config.yaml
n_layer: 12
experts_per_token: 8
activation: "geglu"
Below are experts of layer 8 (counted from 0) of a mixture-of-experts language model. Rows are named router (the router's row for the expert), gate (a neuron's input weights, with its number), up (a neuron's input weights, with its number), down (a neuron's output weights, with its number) and show model dimensions 0-127. Each number is 128 + 24 x the weight over its row's rms, rounded and kept within 0 to 255. Numbers have three digits each.
After each expert's rows: a language model's description of what the expert responds to; "raises" lists some tokens whose logits its average output raises strongly, later layers aside. This comes from a sample of Wikipedia text that the model never trained on.

# expert 61
router:152130116124096139094104168141128144140135130152095131104083101132149130100130121142096169063137129166121089145167126119106146127177116127148097127118138139080109161113115123128133164115131130127098101181149096133107131127159106104120134129129124085137148128149089144159190157138131154136131126159142108124138094128106139143149161154169100156148154102086166084150138099130168131113146
gate1:137099126136077136120132112119154108138119153132175146107150106150105144143140169154065164104098117122144109130130104149110128111099130123133094110162147144144120156138116180137110133106086112062113115122116113137097092123184173136128102129100106120150143143125114162165125149100132096118142154131170159145127157147117136112109136095162159163117146104162180150147087113118140139133122
up1:147131141116164143138124138109127122144173139122151173172085119118165134159122136142120083134104151138132175096138134150162099147153105063137126090131130128176146148124130137178096139139110164151149111141134095110150115120096141112132088152145125069128138126127130118080163123129132079145128125119117148102139116126128134091128091139126164129159102161177134147131124102095111139119071
down1:148110149147125138111132137116072113054135129122140152114137136111112143141143109186124114147113134150100130140169121136122125132145112091106102110129107147156131127124098110120139152120084120077078106128105109127114123150113103145122141124129147133136158140146139136081151137151130147137130119085148146101137125113153142101169135164151134124196175071163131056146142104114126144146087
gate2:093134128094122143131113159155161143133124124107144144132128121150136128135150154132151132159179156129147101170136112175127156173109129098131132091120145090111131137149142132158099092204117151136150128157138142073161134114177143151147104104112142133157176151083118112107173155106137180141111097143134159150147158161121130129120130138149102139152135128132133164118113112080146152102128
up2:125129163147143114143103155096139106176124137088096127115138149117157163166161134108100142127109132098140145147112177095182093151151131094150123164141103160141129093130160128143108116144094134129142131100120144141125166168064111145103097131100097124126119084130153121092133131156148118169096116106173106145146131145170140105107104139108166122126107104142166146116121158109158114133101
down2:157144166104112147089150121140135098136163096153085133087132105171139101088118100167115125113100122096123137125130130084132117124141138116167144122111114136130112139075102128148110126128130122126089139127102135141164139154131127139156098105157149097079152149080168102104129136153123144129164162167141121163070144121158090125125109157142163132122138129152152076111142144108128120124070
It responds to: Consonant after prefix
raises: "ress", "re", "rop"

# expert 34
router:090127121146120115126085130121138140146143170108091120111106134094135147116106082177117161122186108164106119095148133147112167142145151079143125153120148150136132150126121102081131131088148161134127146146111072080140118130142125114125125096144126104148121163138093118160166153161102135129128103078126153128113139153134143143101155130162111114181122112112141123159101167161127159116160
gate1:140132120101129114130112113147110162145155123186130135073159097129124139126126095099113174110120139107111082102120129131146082154113124108134130147099091122155126102128103123114155157122170130112144135142150154146108123118087089106124141089088142124113090065096154117128093133097106094074146139128078123135110096161120110136141147153159095108101136143160104130148131165144088117115113
up1:136146116103118134099116098132144137158134146122179134128146098106157116165136108147158158116121092131117137141110107173079144132116117139139138101146151179103113126121140091108166130079094120132153148158158130100123157148131170135131143120132099095093163110130132142131137142116121129105097097077156095098116109150118144128119149169188135085106119126100118103106089156160142066135130
down1:082110138153131147163178143089144121126124143118130130149096142158128141114140178145142117114182096144131139074166099164159138082108127168123110115156144132120142101173115095117095146148098094068151162139094145103135156138156117116136131112127119146131140119114106092117148130107152064135114125100115113166149113119147144124116158147137138118126090123108128104119115163100123074137122
gate2:156164174173137100136142140174177147155169144083123125109111124118110104144148128120141129114145105119107110157133127148167106144136125045153077118107136169120105120164112160109115170108144136127156153110143107174126144176121149113117143116112116145126109144101129091114163102123185152126132091086146121100122096148103130145152113128117097138148093125128141127120122169141119125141133
up2:143111124076156178136145086144136121125098154148160166144076105105144125073087120128123124125103087139142141066083112117139103167133111114140162151143113144155128129074126123121118142110088125105136105146082129111125133129140112133164127125116087139096134143073113169142152128139163101139120127160124149155134115136133173123145138120112153103133127110089137142105113103170119083125143
down2:129111166139119083129115104156149122107131141132146118122156113106114126133093130124102148145147094188146106149092154128132113113075164142125144132153130092145139086130122138098121149123107135084108080140089131100081130138064112111139122126148155127120103117163120137078143106097109105102098145145181094141083145159115168139127122140135151145106143134145097091121095103166129152138102
It responds to: Ro and similar syllables
raises: "om", "ck", "position"

# expert 23
router:123153141172111109092103153127113115158140097128170158115086102104158141122128105160067107068124163152123104149145110114137165154185101099139093156096155120141137169130118094129134131118152114151092153122125139114126135102092118145128150076132147139144121152119102146126139115131127147113129144109131150171123102152136165115091154162156140100126145139140162110109149114174172150114126
gate2:123088096137115131135158136123124141137121120107164139158098145131148124142110116094117125144128111162158125117090160155094146159171117105149131146124148099140144149084131119125088151087122110130094152151126140087175106102112097114128141098109128100109188134112101094109113150103101125117146120098095125107119137130150144126061126125138170103070130126136149113154149082184129116091104
up2:123121153132127157132110098109105101122137161153124085139115145160132151103173092193153127117121122068114194157120136149115141102120145091118130093138135083126080135167131150083128121150158156121141147171121140144119121152157128132133122091128123120162108150152134120120060148111165144146144155145111114130175110087090113108126135134107109112133133108160124126133118097118168128132147
down2:119124117127161122126137125075129136133139161130084155163160112127133088119124135133114151107158130138129143160160100157075115139143159129141147180102154115153145135092164106152144121120110136140095120184128074120122120125121118103144152112114134170108124101157127102113084131088147107158123127117152144132129088112097138156098067168134151182160122161154116124090140113115137096155117
gate3:158159109130148161108110121074139137147162112134088154080143150149112180122148114118116176075144151156113128130126128170134118109082108121137106125086098121126140103156135136150150091152175089115095087127136170111108123128132117124126108084143147129136094111142107163143106159148146147113163114113151121167133134124133127139118123107173110136150166116178115145141098088157141138154141
up3:116125137151141188163124115118114101145145164132099172110123071114147145125140115105137142149125112150159157127113137145115124169102106137107110126066116134088145088135140116131107134108173144130128113147127113092132090135169155116158091111124137129123131129111119126086111107123121100132177138140158147151133162147078091156125155161105139066083094126088132118138148132138156106095100
down3:126117164116091111105112138078151140088143147147099130104153121160092119134164145109125136123140152121144137122132142180114102118168112123108116129131133127157164143167112135092113119111169077137159109116137076120126077114108169109102123096081137138138130166156149090102144104116126099163153108084125130128141115139169119117149169093127133122101144118173178146134132153144143141165105
It responds to: Capital-initial word starts
raises: "iz", "ev", "en"

# expert 20
router:149161128120116078107066134088108154132140110105138120129116106108151158090117120138150106111162142115109129132141129102147135143131127105156111182136163112143130138162105102101116143134181168142141111128094140093115166105122125136208127142117177110139148139140077152123135131161114137117148116103146164120092148134085120138113127146142140143129152114127139075119094168148164106095140
gate2:139128126109118131142096154143142142118156119131156128091085133132103159147157117095124172141133127069091099128155111108137161131145105120129117133141080168142105119112151114110079100125113153121171108137131158138122141208113152082103143100178144143111116124133112127125108146134112107195146071146131124125100123095114129156138133146160138138127136080093121109165127141131137096107131
up2:132142124141114146135129128113133123075116139090098151109124135144119130131146087202139125137151133127093104154130156142126152128149124110134129192108149142113149111143080159159115116129117138142155159094119130117121141138152174173109151143137154138147094078135145104132105148090134163112127144152124120159158112160121098145167107093129078136165079127094113168109113125122166122161169
down2:128159129100114130123132103109122155163137158128116109160100117129146120114149112093106142111128106083101142128121113117159140119109153065146113099173163161106128123134136101106133179087144118132161162105169140124150138064120135144145130129150105111142106129128175108106109121131200118139138129164151159165132143115117090108132095128147138124160101146155151094140165117084121113088158
gate3:109151099139144137127078117119120102107122136147115127129111122125142094082135131090167141147164111166118110095114144129134120141077161188140096138133137157152134123128144109134144100137126129141111113107082100141107124134147122160152145143136184107194149134078108178183136135140113145123133102125136137148145142159140113175129113122099124174133102130124136118102061138102087116125149
up3:102117129168107113120138125089121110094145112126091088139101073135114160075133095109126126111151146119169125139117114116157175144116112151090115148128114106161160102079104123108170127108120092143151137117125153146140153135146118154171133129142136105183137155106160113126148137156119135140117162139123136089152118115103143173119139136130137198154146127146120154137144094108155176125084
down3:141091117126144081150099124127144122103117104117135142152132141136098103108151120099137191125126104098122127198189119153162116183137119129142129103175104126129148111092111119119123115103121106141123134139114156077109155092111178102091101102150130107139137123121127151110157117135085123151138114149096152120141143097135120112129140094137107100102157157080101100153130124124107134135072
It responds to: Se-initial word pieces
raises: "cur", "c", "ci", "cu"

# expert 18
router:118153105137094113140104132143111146152163125144145112100095113131125128139095096150116069095129129099133157098171125122092178132133126103104115155108131159117076136160123131142143163123130140133088155149119079133143144142119106057129140109089148133143110141133094142121162125122178140136080108098156131144122139163130158172110174141132135108159132105141109081109100099137152132104110
gate2:107146083164110109157103127125110174139115097131161169108179142088126125165123150109087109135109142125127132118131091151140161120165111146115109103106170126121155120139178127134096138139129148118145125103090150141144143137116116103131102107081155093139162152140165178137149153112186125182130134147135110164127112138144106125082138101105114141138100114129138072129149104128127136110163
up2:113129135138087109150097112129120126129115153114149173095122150119121086137144156126137158133103139157123122136088111137109199200144123121157140100129173130166131097138118094119120094125101140113126107147172117116175120124124102119106118104091143117110121196138114155132111138148134143114112130154091149117150108090120135160150126102142153167117104143188144141172160129117167137120129
down2:144117091112149128146142113097117138144166098132140139074175129160165153132141131135136083109186140150150125126162145130181140128108148160124165122186145150105118119107090152172155134149194138169115116141137154146103128110131158145126090111155101121071121151143122132117132110123141137132136100150158139147132139161126090113147130133121132087133097097150113105087123111158129103149132
gate3:133122107171152127157080160122148132154115129129121158101110135110125121167108098112119154123113121142135127157151149142161156143112146117106076155180126122173139151150170132093142115155169159137145124096141130083100111132125144091143149141135122119132122151134098151105106175118133084156130121120093132157128100130138132147128124120166200118123146117132117125091098074112136194096138
up3:117112150138127133128145117116045121154140147121129111123115122091110118127130157120148154101071156117139116161133156140143092118114166114132087092124101130139186108100097063125094121143138119117150095126149129127129118110105132150161173139156126130143103118127133120151108101134139136154145171143151198171126137136153132086132157093131130120126114163134146096110105087113085106139131
down3:111129117119160118098160095146128106129106159078123155143114140080109119183113155161134191143141143126114109130129100125154112172160120167123126147144118132154078102171149150104089149095148118168131145113144145097133158143138140128122119134130075113127134143132146117118127122141154183142132114175097117154112138147127110156134073138123148160143162102130184107150153111133144144107106
It responds to: Mid-word stem pieces
raises: "ers", "er", "ing"

# expert 60
router:133148133139079137149108120106096097164125129116104135095127079105112132109118100133145119140130153105074108149113139074117168116136105120146135166091151112148123142134097127137137119110171136143081163195114129082081136118151148105158134119141135118121108122170151144150139136142129192142130112125130145140123145151134167141125155145142142130162179116123179111126132156170118163098132
gate2:124120116178136098131081134089127070127149150120111087142109155098145142123146086154123109162086099103103123172112176135149123098114128149114152131142162173150132146146158155145143139097147124142134184131081120151128109089110105133148122134170099152118114146118142161105125126131113138138133189126136111108121121162148109080134098126160109122092137139101124158131119134123074112115127
up2:119132148134138132146123138152106159131135078142154144158144123102126159153118124113158105158120095137120088119086149105143117151116132118084139101121092140139165069113062112093104134103155117076138109121135116135122124114112136193168114102129138126145130166133125157101173128131148099133164183122101131158145126130083142118154140106164102116137123127123125119080073099129122138112118
down2:110095093149133136097119147136083122139152140119133158124111103125120174168137132102146127139126158084131090184088111111116129128101139141187106150108099115162171134135156107129106129139174085081114109128090112116129106106158105141136123163188144125122124136139126101113116124140145114160166135130172126140105122137168072098071158143120107130121132131124124104113134171139108110123135
gate3:127100141130132103131169140079119151119106078102121132102128143097111137136132103119176148122163113147141126131170147118180083127133094091151161107183141138112117107126166132136138148141156163093157095144136113093132138127148167094173122113128129138147113142146144117117120128100119144107105113121128119142137110139134100138113122099171155118157122148171123091162143111191185158148157
up3:147136135145180116121101138121206105162114114112097135121111152153138127098141075135109100132108099168062156129128069150130155128077127132100136163118152112146142104124138136154124098123186164107162137129122149170132169140105130102138152147133132148100097168114124151118147146100141101125101153126130092125173131118137100122135132157113128159121162104125138139109130133093134109127151
down3:145106127128107122115177129093136133120112104171146114108163147140106131098151160120127124133123169130163116111097108138153103080119111146118111167164140059132107154158109074152111097109109120128118148167136144121143136128142157128136122130153133105110104095123126102113152138117131126154073148160139161100144182151151144125149133126175158134144116124136196103099155142103119108120078
It responds to: Ar and al pieces
raises: "iya", "ist", "ty"

# expert 41
router:140159079111122130139121134129091137110165143137070148105095089164147123106112138187117102074163158159116120142186124110099172115151118107128127138134146141123122179160098094151144135137144134109103127154135128132158132119118138080151152135118129094119105103189140149163137146154117155127138099149114174134138103117092154158107129128139130143151134117116157095113131119138143161083136
gate2:124155117166115117148110150132118101135126140151114149136115122152134121148094099131090127116155121144129133118162131099117178157113186179098114132144119122141138124146133141149143112157124179105090135107112097118173123135114135102132122113156103114103119152147107131084130132192092141092149171134141150158099138127155160113145134115139136086119121145170103129169188060141152137148150
up2:114132137138078112135131138118161125083115169118112142115100135145121148121169102170158135139111085161102150116129130127129105110145112129165152151150171150143117153159134155080117151104075160169097138130110161151121134113146148108057137125128139149161119132147160164110157131109079122116160177144130098147114134084162155158119142135101145109107113120139119148109094136100151106143143
down2:116110142133122130106129110116171094105168072176112111117144105150116160109164113124138092165163129126127178166090131124082082124145094136116124154097141114089087136139113112145120116138155098141108122151109124130125105145112103122149106124070153150100154114114085151094138123120136160140124137141123121129116134080114128117134171112141116121130107156164135120196142107085125137126175
gate3:136108124074115141123138108102117102133153165132105120135105113104118160148150116107178137130134141110144116151118160104120158092140154131090161112151137099123161148149138122137151076120140132181092111152113127148144173143143112068131174124105158167119091152097136153141083156119088157068135112159127118088158125133112113118143126131120129113101129129134138119088130118178163103144110
up3:139084148111109114129118112131130134153096102097117088138116167049124117126134143137109150138150156151134095160124105124153134150104153097145099136138155078124129120130108108078141092119153125154077106105164134116097145129139110129146110110110139122143141180155187105149119156105159167127148155146153141179141104127160130141177139125118160126126148132150150128131139134180118119168119
down3:099148088150107114103147171071123147154092130135123148088105131088124084137110106126105149133130106123116087099096137122107137088135140075095110134141109140154121156133127152136121127123122158181129133158138113105109117115095168151123123087137085117131154137127099114098139090138148073087102112134162172104153123148131101126130088098114155086119084134127150131150154112157127141148134
It responds to: f, sp, ent pieces
raises: "ec", "ac", "o", "ic", "ix"

# expert 42
router:132150103106119129079120130117116124136130123095111152113101125102140157109121108169138106154149122162116106093176131151069119154149106139147116143111157096093071141145130119134086191120163111123112135154118109106165119146143128119146181128148129095142118134163105130103179147123147138100117137143115136155111157152076130158122155157106125125109132125075163103120136156129133124068132
gate2:087130125129093129163147125125126091167118104182100140105161111144159181117122145137140118153158147106115104110133068113121101128106047135129142139143107124108153140114139134104108150084169100113147158159151154124171107086128125123155149097129116140132158146145137121144189133126134146121125149166120135110136134179110103182137122152127124117134109146148101127119151140146123124147176
up2:151116114101148160132090111143139148108136145062126135144096107123125143129151143154142086154091130157116145106088118124175094137165144075158100146099150136111110131130160144157115140077140179144148143093139135131126145135155107094110136076113111091143122123134133124131126160141107100172150118186110111145137129134114096111149148138107171106143142161123152130141100152104138110097081
down2:144130165136127154104137063139092128149136149091173135131098160153170093134106165148142127151133167182156130142100191110155120125115114131140101124146165103152135153150153147099087090157071161148101147077140108091120140111117100120114145127152145156147131123144111174106099148140131108127137146129148112114117116110139160134139091114111136121125129121129142163128120089141103100127102
gate3:136097086130147114128101086141087077123154125113147088118145147113138131108103122128164150114146085135142103150121126147101138104132116189157106099124128098104108143122134101127149155094116100103123092169125154123111140066139125161160137126162148117105128097132120124172161149138141141108099154152120115074144136181107110109103104109127116183139152105132146086126123151163122158116122
up3:129126181120152150121151154132162106124162108153112127126148060155113140130195152115118174171138112107085137120107073109158172143143168134128134130119148122150137146097108128106099081172161105135125132117137107110159109132131144149160086092125134117129142134120136143140104126137123166158127106093160071131166099138127127149138119142137090127114139108087170099115128126128128131131145
down3:140126167115093171121104083115177065104128126122121109119138123111158096121102179137137108141180112122083134125078132177159108114124140144138105154126082123157143126161130103135175151100089155138107170142134114116094121134139092165129134133140135139131153135109110129115084081132120114151078123122141145123134125140097127136139134140110135122125182159117129152152125176142134156100129
It responds to: Word-initial H and W
raises: "it", "ard", "app"

# expert 7
router:122164113157106115106108162115120157140164119106134146147122094135164130098115107122153137135185169133122145112150136121107140158131129112131100129108187118123115133130075140090141153093175149146137162188116111066166143125130152126144167140127162128183100110110096136126160127163131115129122083131132129143123110105096147116083173133129169144139146118130136103152098104128116152110137
gate3:127109076112118166113125127119111153115126145115137120134100099156145081103134155119112150158130085148131194139148146132151167171138119107133100089119096140133147094130152139150084117141174150140096143166120103130157098112145142119120116139117114108148181135128118151125141103171173121121130135074147094137090121121111132151121095137102093091115181156138112139162120111139123092122092
up3:075129117098121106110132090105154149156104141142176151113122131139150121139142109053119134117134162083159126165130114124153130126150127120124156143085122170183129145113144101096108137152142156109131139140172102133111136156153143132143113166098136097170127132137147177124099116155172148137117128161111123104132125136107125122131114171131103173115158070163123152101127114088119106142121
down3:130115132123109134155147171137147130126146129127120129167122146146081143129113092104097147085134168132211162110123108134075138132132122152133120141129112125098155096093162124144154156087151110118099121133083117162121107170145092128122142115103133146147173115079153106110088148134120159151112135139135163121136104188158096126163166115171147127127143115138103114101133148140122115121142
gate4:150109097158141179126143130094110115149171143142134126167127102106139110105131145149129131115098079128131145116123133153122128130105117137116077140158165088085173113104103138134110130084153109182117133155107115145149141122171123139103160139138144130125118111087074165123152180072128142102114143150130120134157091152094157157105160151134082118147102157124130136140144132109093120110139
up4:161095127130096133090091117142098167102130091108160132094140148136120139146124109145117100133152133127060129142149060128158084111126130143122132120136109081139130153189170126155127185112132187117127092128114153136147141126111133146112139130124121131130150139106180101142112145109122077142122123118116137081111124091143130097112132111164083123137104145141138113140109095117139129090147
down4:101147148141141149139149169097121135106167142124159142144164123136154088114119151117178133144135116125137092124167147155123127138164120132101121123131107118097125119140116131090132110135100117192133150139137099147095124103160108113170127166103107144161117095136058142117091134153131122084160121114096153142158151151122104109105139174085129107104111169108112113131100121163159097169115
It responds to: Vowel after initial consonant
raises: "ft", "tt", "tern"

# expert 44
router:130168086111128104128110131095083137161125140098120114121089124124092141158124115145133103129130135136095132132195126130098145141146166131164086131115152128138111130088111097094131149099133116147105161137113110103152131118177098106124164095104150079121121140166095171167179128150116133120104127099161173152117110117077169137092142160135133149121126082128148129121122126105118114115119
gate2:156119128128109116113143156115120134124093148097101175131083151124127112095133142143166120108196162133077109125134107136109160150106186107151159121104155113131117129106130127112115084141118117165128118127113097152134082111169127097131136183141132112113108189105114124118105128108168143164142092133134133121095124110130127137131080154106111118148128065121161118103143122141107091111110
up2:126130125131129146103100112105139112156075115138175090136136126136107107089121147116139070136126147098151142130077159132132144118132149141070094154120141083155109125135093135116167132143156138095198098164081129100085100111151106144117140118139135134106125141102167097115110148127132101119168127102126146082088089123133147097111153130134126150109150098140128115167144145127134144104128
down2:154156160148130139179138085166111131144184136117115126049081123161101141122090134109113127124135118136134077142108092124150138129130143118111140162136135117108131162140118125113065127121146135155103092123101112129178126149106150139141154124123170125168124147117126120152093121110131140140157152131182122115143146098144151092100091080114142105147090133124100101150113143134131147097140
gate3:133145088134115141075124128159112115165144146108132105121114147132128162150150132136117125123105140102142158088098102110165135135133157131121119105127087121135109135087135151151146144136120131139136114156120098121098172147142112163084107085123144164092110108142121115110170095117131185137049136095143144139095106143142169133106163120143146144135142185147182122132151102095155112120146
up3:089091163120161104166103161167131104118083108137129133132106145128099120114075098129117192116106144104127134101144139123091179071126147106122155110178119102121100131123152147084123093103119158128140132130100102170158119098119112107114103116115087131131121144122126158121122115122151093137139131137132092124125138146117167145164143115129144161103092151118158129135188155137142111157142
down3:147137149107124157155133137087139121121109117119148155168116139171134145148114105129134142141131152144145099144130121154115144151146109129118120078109114112125122104081130118146127085108129090104141112148105164109175120169135168142094153106069148130145114155134134120137132106109137068162134135115090148147147095138106107144125106140095123105154085067149196162173132117126107151116100
It responds to: Line breaks in lists
raises: "|", "In", "===", "====", "The", "-"

# expert 32
router:126140145122091088114104141105126134132163134133130105095099095132142142105120107118152139099176153117097116068168162115130172167128108114114099139117165162105130134092086131101105140094131165119145150176109120095149121126178123117147123126133119096123119137145114122127194111136121154092104154124144176172084136156128155133109114111147105160169132137098150120155114122135147153107122
gate0:135146131159153143105115116096149154118158131133104116143111151134119135143156139133140188129101139093114167139138087157136137131152099129165135135114109191131129138100146155075137107131093145137126197137130127122129159122127108138137201124113138134099118141128140079131164133165131107169146140125181146136142118157126132133140118170190081115137163126143120112105135113110123156092104
up0:120137106142105144184112142171161121106186134125109146101069154099132102106102140112145102131114141133090150135140173153139118133116100141067135109142116106157131131127156123150142146082079102131131138081135103127127167166109116153112140091144151125110113100106107163125123127132130161126124137147124107146132136109140118122125089148176124092152187119156130150120096143156170143110160
down0:153137119099111107145097130132105117118088149131134104102155139111148092154129127106090084136080133137121136096154150074134123180148120109093139156104104055094113148149131126140156143100144117129096108127137153170182176116118164125090127125143116103115156123114125139160120113132119143131084124155149078139132133118122088134153127142158107104109137119116131103128149146175111092172139
gate1:162145104141170117132101105130127134122141128085140153206120125132144107110124136136095138085191104116101107086129142107128144127114124096113127145111146150118097136138107116088118154142127173123175169151137115146159141119150147169142126132147160166154114135148079074159103128118121130140098181146148114113140096152152138157113135125089129153134094146155106131155138157154146138106101
up1:123162155117116123111115159136132084127150149164141093121114097142104142125128132093146076140082143097120112130120118128113144118163165110121140134114159145110123129137142124151125128135139175096123108165152126149175140094178146109125092093156070093163152140144090114136145110114083063115082171135117164138152100111122141168133150147114128138106100133107141157132111119130140143149090
down1:174133145149145123187163105102140158141152096124101142130157101080178133132072112120135131114140103138139134088156075140151125123113118111115108099117150095101132117091131129112140157125120116137147105142123096149127145078119162124077119155133097111119115134096115097137127099107144155105182162133102118143125151166123114112153119107165111121123100143120104105126122068102095168138127
It responds to: Consonant-vowel syllables
raises: "tch", "gg", "go"